From a checkpoint of a small mixture-of-experts model trained on Wikipedia.
Size: 15 layers, width 96, vocabulary 16384, 42.1M parameters.
Experts: 256 experts in each of 15 layers, 32 SwiGLU neurons an expert, 8 picks a token, a softmax router.
Training: a variant of SOAP for the experts, 7071 steps.
Below are experts of layer 12 (counted from 0) of a mixture-of-experts language model. Rows are named router (the router's row for the expert), gate (a neuron's input weights, with its number), up (a neuron's input weights, with its number), down (a neuron's output weights, with its number) and show model dimensions 48-95. Each number is 500 + 40 x the weight over its row's rms, rounded and kept within 0 to 999. Numbers have three digits each.
After each expert's rows: "comes after" lists some tokens at least twice as common just before its tokens as in all text; "comes before" lists some tokens at least twice as common just after its tokens as in all text. This comes from a sample of Wikipedia text that the model never trained on. Tokens count by the router's weight.

# expert 124
router:445446439464503512562508449505478479474525484535529540498512564551460520460521485466464500431460454483515532547509536444551557450478468482478447
gate0:450549507511515482464553475460478563557529551459503535510478539546457433510449477499482444492548492526559608502560432496469532487499578517414535
up0:520502465525465441469469493481456509526530452553499461440552539494505426513459534511470491529389518583466451467505456541412449584501499488503436
down0:458573505537506448535464444461431521470540561515413545472445508509491504464480477572483475478521450524510506503520514527533464555503512526512433
gate1:428468506503470490460452455545481491499514439577434502516480565513501468514523524412418560469507494500491469490454564572497531446504542525477471
up1:469490542525464469498470539448442408487490444459530461471533447477519475541506509509487502519467528475528564533511541468438489489475453455484453
down1:509472506498486466441503490524509469534547534486543522533511559470484547518498536524547506484520472469453482499500438457506518427451520564514428
comes after: "0", "\n", "1", "3", "2", "4"
comes before: "1", "2", "0", "3", "4", "5"

# expert 194
router:500489567468552506476516513478546431455539502457439496537470530454495452533502438533516482536473459500457517573448439564444521564427531430467446
gate0:513444594496543534453483539495542481584510455464559556491515461442545501488536576518454517526551485466470452494421480572502487427481522572545491
up0:504534550472441528571498557421431493537472483558513437556500468589521484520518441517504466459495514475450510449467419504533489582529474522484486
down0:490464593442520508537529521494522549463518494554512464537527472525492519472520556497533519559527505575413487527460533514503545474512457525524499
gate1:508505576508495478465474518551555494493481426493416518448488523465472430494476567496504480531483496462552538496469468509452529537575423510550501
up1:557498539439505490548468500462454505506514523593508554497551482542498517487511526502541479482430478436520507514454465553469515490473499529507558
down1:493484545465545554447579452543582510544530454535480478550523448497513521527426465473515475502468484487516518572542494488493597448462459450503461
comes after: ".", " =", "==", "===", " ==", " |"
comes before: "\n\n", "The", "===", "\n", "==", "-"

# expert 20
router:485467491518562517479527521485514422470515451468492508486484518461477450499495477501488482552472514512450539528469535558460544583428548451457449
gate0:471521589502482511503526486495541464483497499409453447496542545483433486518458508542514520506561524505495520531514468613451485462476509449532465
up0:566507518474589513513451520464483523453520477539476435468492457538555541499488483418503492566549469565486476521522524491510487539564512501502495
down0:474524538497446493493450523471421499500489477505538488511537456485480493448477530460545514520545514546429465451485545553441408532444486553565555
gate1:480456456567578471480493479479579488506569494520512441484462527487541522469422481564546459503463510473530428473504492537481461474531492538494519
up1:483481518573540511524555438515444495476512474521542480474553488511429437559538526451533543563474523534475496458488430475544546563541547523584455
down1:497495535502480511423507471514487544484494451463523477492554549492522603446444501459522482499518464505444430541447469445446479478510473459485583
comes after: " |", ")", ".", " |  |", "===", "=="
comes before: "| ", "-", "|", "- ", "The", "  -"

# expert 22
router:464491532435529524426526567489562471486539461451499488553472529469503486556513468487520450559465472467440537551482463498481572537422474510419463
gate0:524529532534491541565471501555503475497490546463522498505506520546472509508556465541518509512494520519579489509463574502469553477500553573501505
up0:484502464459500522558459453510480481563503573501562519543476460524518524553477413556546436438502489586512467566471503481480522480467548496475518
down0:495435485496511548499540476517539497452504525466511545491513470472556472486548459482484455509508438491420526510542480565555574514519409492466460
gate1:500489548504518525470488435506513472492498444480512431494499463463464458468458553542483526495514515439519492477581508429423497541529461552471453
up1:517521479576519507555430503494470529484484570522447531546520520436523484503556482479489445507516441485488466425493468526451502525487530465482508
down1:473588494491491505479504498482451558475459464440439525426514447429492478468459522486399447465445500455493560459468491509509539476560503553593522
comes after: ".", "==", " ==", " =", "===", ")"
comes before: "The", "\n\n", "==", "===", "In ", "-"

# expert 182
router:449486527521554558544514462532527457443528515547535501529546489462496459490532485438454479524468519445454524519442553545471527563466546542456450
gate0:427544495579553498477447484454521536524475438482517528519471560509439530590508475502496499533485493496528476465424479509471509440504497446520501
up0:497553505458475449514570480393543549496582452500522499501473481442498512526479503478508478519485548577515510504562504512528514573476477471421555
down0:482516485539549493485519529571459527488449508510525479500506524535450527560493559603508558442532522502475483497468499526485535432464539482550519
gate1:540432494468469538539442506492452510457573491507473518512535502513489533442433506468469515496434480543481558509527549474570559505455569466539440
up1:495497465612456498572523508533491498493472466472536473455501483537490463509559459461537491467483509450546556479477476503576501508469542536534525
down1:479504553477568533487541541468487575478502554487558562491520472523422562532526526470530537568531481493423502469465493566478494474489526517506527
comes after: " |", ")", "\n", " |  |", " |  |  |", "% |"
comes before: "| ", "-", "|", "- ", "|  |", "- C"

# expert 129
router:525478507529489500551553482524504519454518404518566475521435462490516444528485510482434493564464471573541533502548548459502529460540478478513485
gate0:469474482461531480493450493477502523543448441565581556517471517471470470441546497499445552511475476516504509501495432513506444477470513473418450
up0:495518460439494544485494521431514485501502510554516546485506452524531520506537455455474428505405483499595503482528448412451482493435498533574486
down0:517490468552519506529442412459528492461520489529476453515524543462451521540468485534525487511502506491534504447542381530515469482493560460472560
gate1:548488488481437490494413562520505482481484577574450474487436537501469553475560493437473544570453492558549544486505506479544520476602470512472509
up1:504416484476502535544505466567511478497598486545518458448467523467495530548506442478504564499391476462414511526417489551459531469498500534532468
down1:507495569442511554478566532443481488436458466560450580512548486470472518541513489512496517582504520554512490520465459474521531540477506437461518
comes after: " | ", ".", "–", "; ", ",", "2"
comes before: " | ", " |", ") | ", "; ", ".", "% | "

# expert 168
router:531525536514572543504516452500573436440504506470515497525498473446474500513520477482477451567481481473455555543445483578481546583454574452459411
gate0:496546453523483473485526432579525498493498471484488504549506483497526511512449541591480468511521536452521449458556502447470448496478473453522465
up0:441547458535552479556416525460549426471488423563475499543452459531491432500442503520514458466502460502463424505570479516516511486533575450443450
down0:552547478432461561522560446447503409533483476464430587557451525603527499479522442490518458534489532482486528519504490495445559505532422453476478
gate1:542614523478512543464521438524463491450518530464501503485478465483553519507475498388491514488500448476456513473485545398575532468521528541476580
up1:432550527473520532479477479515455523518432460521448481563476557495440481563427524530515445465548521496576502457463452569523507502544489488432545
down1:565460508466474448491529480499539505484525536480476485522555494514552466473558487538520490535497435452457515464504471470515521491526498512586491
comes after: " |", ")", " |  |", ".", "===", "=="
comes before: "| ", "|", "-", "- ", "The", "="

# expert 175
router:526461533551469497512472438496512477474437547479542468451549489476417570540463442516460495521515552525441535508494583459536440548492475469502511
gate0:502493468534480561466502436471499518550571482573489508476507513507468470506480508454526429518613463542516480586441416480472456504567502494522535
up0:564552455479525582420511504413515472553465455573477554477471523381440454481486555492547496451455462492519509505498530536503499504517457478490465
down0:475472583469503615460536513455530481462592518504521493528493510512539547433451477503464462438594568475519564417451528540495477535537479485477453
gate1:463545519535523498480472491445522507532500525476535522485503494488421561523496508497484485467497475428497526484447420527550456421518494542489421
up1:527515485420478540488497474472535529480580523456493485484460460449452483460525546496461550501500523497494538505455443463478491512491486410440436
down1:465533461541428516486460484525488535498572465513537514528497485512539466542461470527489490542462502441523524507528524518499535436414541586443546
comes after: "\n", "-", "\n\n", "- Coordinates: ", "- M", "- N"
comes before: "\n", ":", ": ", "\n\n", ": B", " of"

# expert 76
router:484446462486521594553542472501476520502554510568529480506555433428570510501502494435495538471512488564501549536423575467557504499535551455511513
gate0:529472471500522552540525493515447479473493434461531466499543506470470503586525498469500551463557559618430574487500491503500459505549496402523408
up0:436504508515465497511569463504489490452517453521495534464440496527540524542494535586464522543587523564485532548508521487511483523471517455536493
down0:469510487471516609577483550470506484516528576516486527501487371521513486523522432490491509427518439425531506503498516529544535465446496496464506
gate1:468511490452514528459447532562489492511489535539441506458450479446525455532540499442508541570458450530603504470521529549508594469419448564497492
up1:581503416517464572546447434462439484431555462551526486501494532431503528517511466457486502482604449501540538432529573486504538428518497544462431
down1:570507540470558474560537445486463465547529505457565457506486469542446525463507509535436451441452542471580457455535550524482463524563493498539477
comes after: "′", "°", ".", "″N ", "0", "3"
comes before: "′", "″N ", "°", "\n", "0", ": "

# expert 112
router:552462541536527536546456488554482510486484460496528488575558514504451484519543558435495483490470592438498550496515490465581559454500486441519481
gate0:457491493478449523526616487527549544554546545542547512515486470501562524533509476474562529493531489392430473519495439482507532456483471510469545
up0:506447559489525512531442482536533483503601494474474460540499554480550552494507469524471372464523446526493502536489528536400440527505520450459525
down0:496541476542518510512589519497412511445465527473484444511540542420520573542419502431456610478438514518461527462507465549513524424567532502461519
gate1:478467520490475625573478464463533478464506458566447475510454549544563483501520463459439515482448542489525473495478469491584475471495514428480461
up1:453538449461524515507527508438475462445488567447442482573549432485409542539456461481503461510563495529534521510549505509446533465430528490463518
down1:495486519479515426454480503569505493451504476509482544491492526549442522509508524594482530479478495450457511474501501503457442520473449498498544
comes after: "\n", "0", "3", "6", "1", "4"
comes before: "2", "3", "4", "1", "6", "5"

# expert 73
router:516489511554472526535533433502450432492476532588447498442573454503484482587559440529429455440430508447504519486496571455500450482499509471487509
gate0:545493526524464529520486490518479462532495501575525552549500484495564541458520462526431515476514422530469444485577518541508457474460484501429481
up0:510516489453559527479545466480498518489463468526532506438535474527463487537517537499588519475571551470513582476503473467518443477565494534520531
down0:427397517490517551471405495502426476506457444542451506529456436497516530582476436530531494551502489523477467496475443527568448487495533544483559
gate1:495431440534457469547504530517530516513502552509471512471431475509602541509513472411484539521481533530534515487480581529508513441430512485503483
up1:472504516512495553492455509569487464476423547510532524548602564549481504403571458513442522489470466481453529520514486485427495496555613523450484
down1:554622496508425443493494516570496522470542437491511468480485569489532508504456458527508524464454564512508477478445524518588502516516510544524538
comes after: "\n", "-", ":", "- Release", " (age ", "°"
comes before: ":", "\n", ": ", ": P", ": C", ": B"

# expert 222
router:506470501474457478487506483526411406559474487535470549514461575496476463427533459564497461414512447508567536496458517517527514469531442482472489
gate0:522484439483482500517474409504568427497454452470456581440473512471550432529512489535512426553469511536505520469477473487478451480547566566484421
up0:538550545539501513497516474468410488478468445501553527533541494526444537527509500538403499508505540484419460501555457585523476464426525547476464
down0:454508520430505542572514509465561510455504472453457530531499517536485510525423470484451466482545480459471500480413505546500597424461521465502595
gate1:487507474455527528542444519518587431491518470459517449459490461559518482560522505517480523451453549540459526597464523504506535435488512481493532
up1:568455510509517539467449447541472458462503557442518537467595481551504435477463463531474521444500479511460529463469506550503453536470480477460559
down1:523512477424463510523516447533478506536464456497436547498470611519513512426504474499582522526489471442599473497437483484516448486529460484513402
comes after: "\n", "\n\n", "30", " In", "25", "23"
comes before: "1", "2", "3", "4", "6", "5"

# expert 125
router:566488543485500446414499501500447562487520438538521438497554529472526461456543552459488540563515511475471565504511535443525435554497457488474530
gate0:506511474451498479503473446503412533507550562469515508457521496509510549434515557494550531435498520463591474533496572500495486517426453545476487
up0:507579500550533476448469502567456563463492500466471429429533511485519547482570527530485467541586533509539504462503526516481450557435452473490440
down0:430509532484499473545479569495503475527495555492508506548440453501541486543527486532529444497458493440542482464495509504470560449576476501466536
gate1:493500475486509424514450439445496579486537437522533490478537490536543467477457592566481501497452448520482481512457487525479471530531373490479444
up1:510520548546531430442515526469453480488464409465469484484514504531485458500560665476484519514478505490475469553441570491532499518528462518529458
down1:547478519478512505468501417487434520523521452504482547542490523470506493560513445485423516550522447465571481510555598526423465592520419446489529
comes after: " | ", "1", " ", ":", ",", "3"
comes before: ":", ".", " | ", "00", "th", " |"

# expert 10
router:506472532481550525450464484447500459431466568474439479516513497443504477575563472515460460481492413516464553532514449540460519534467472406466487
gate0:526510465423485513538512508585452577491506537525535506469549469448449491542573504491512464468501450570480516505496507489464531497573445503500483
up0:544589527497512537552480545438471469474490480511515489516478494529498507483497514495533589494474466425488477473536565469548531417495487474480511
down0:526489497479415530449456502485508489480476539480414482505537452526540570503530484476513478442528510541562536533514464551505420498538546460441544
gate1:507516485463443515476501534460544508501470532518415558476523509421520508495511536520462458456473561420575504502520487589514551550400511467579487
up1:436541457468519477499547492493527520529493505507564562436534508506472493533467598430563434457518475484522539454494532606517518529462529568527510
down1:552521515525453441530509505500477540448509514491481493493560537577526527471545505536461484496525542453510477639551522460492547478455574404457391
comes after: "\n\n", ".", " =", ")", " |", "=="
comes before: "=", "\n\n", "The", "==", "===", "S"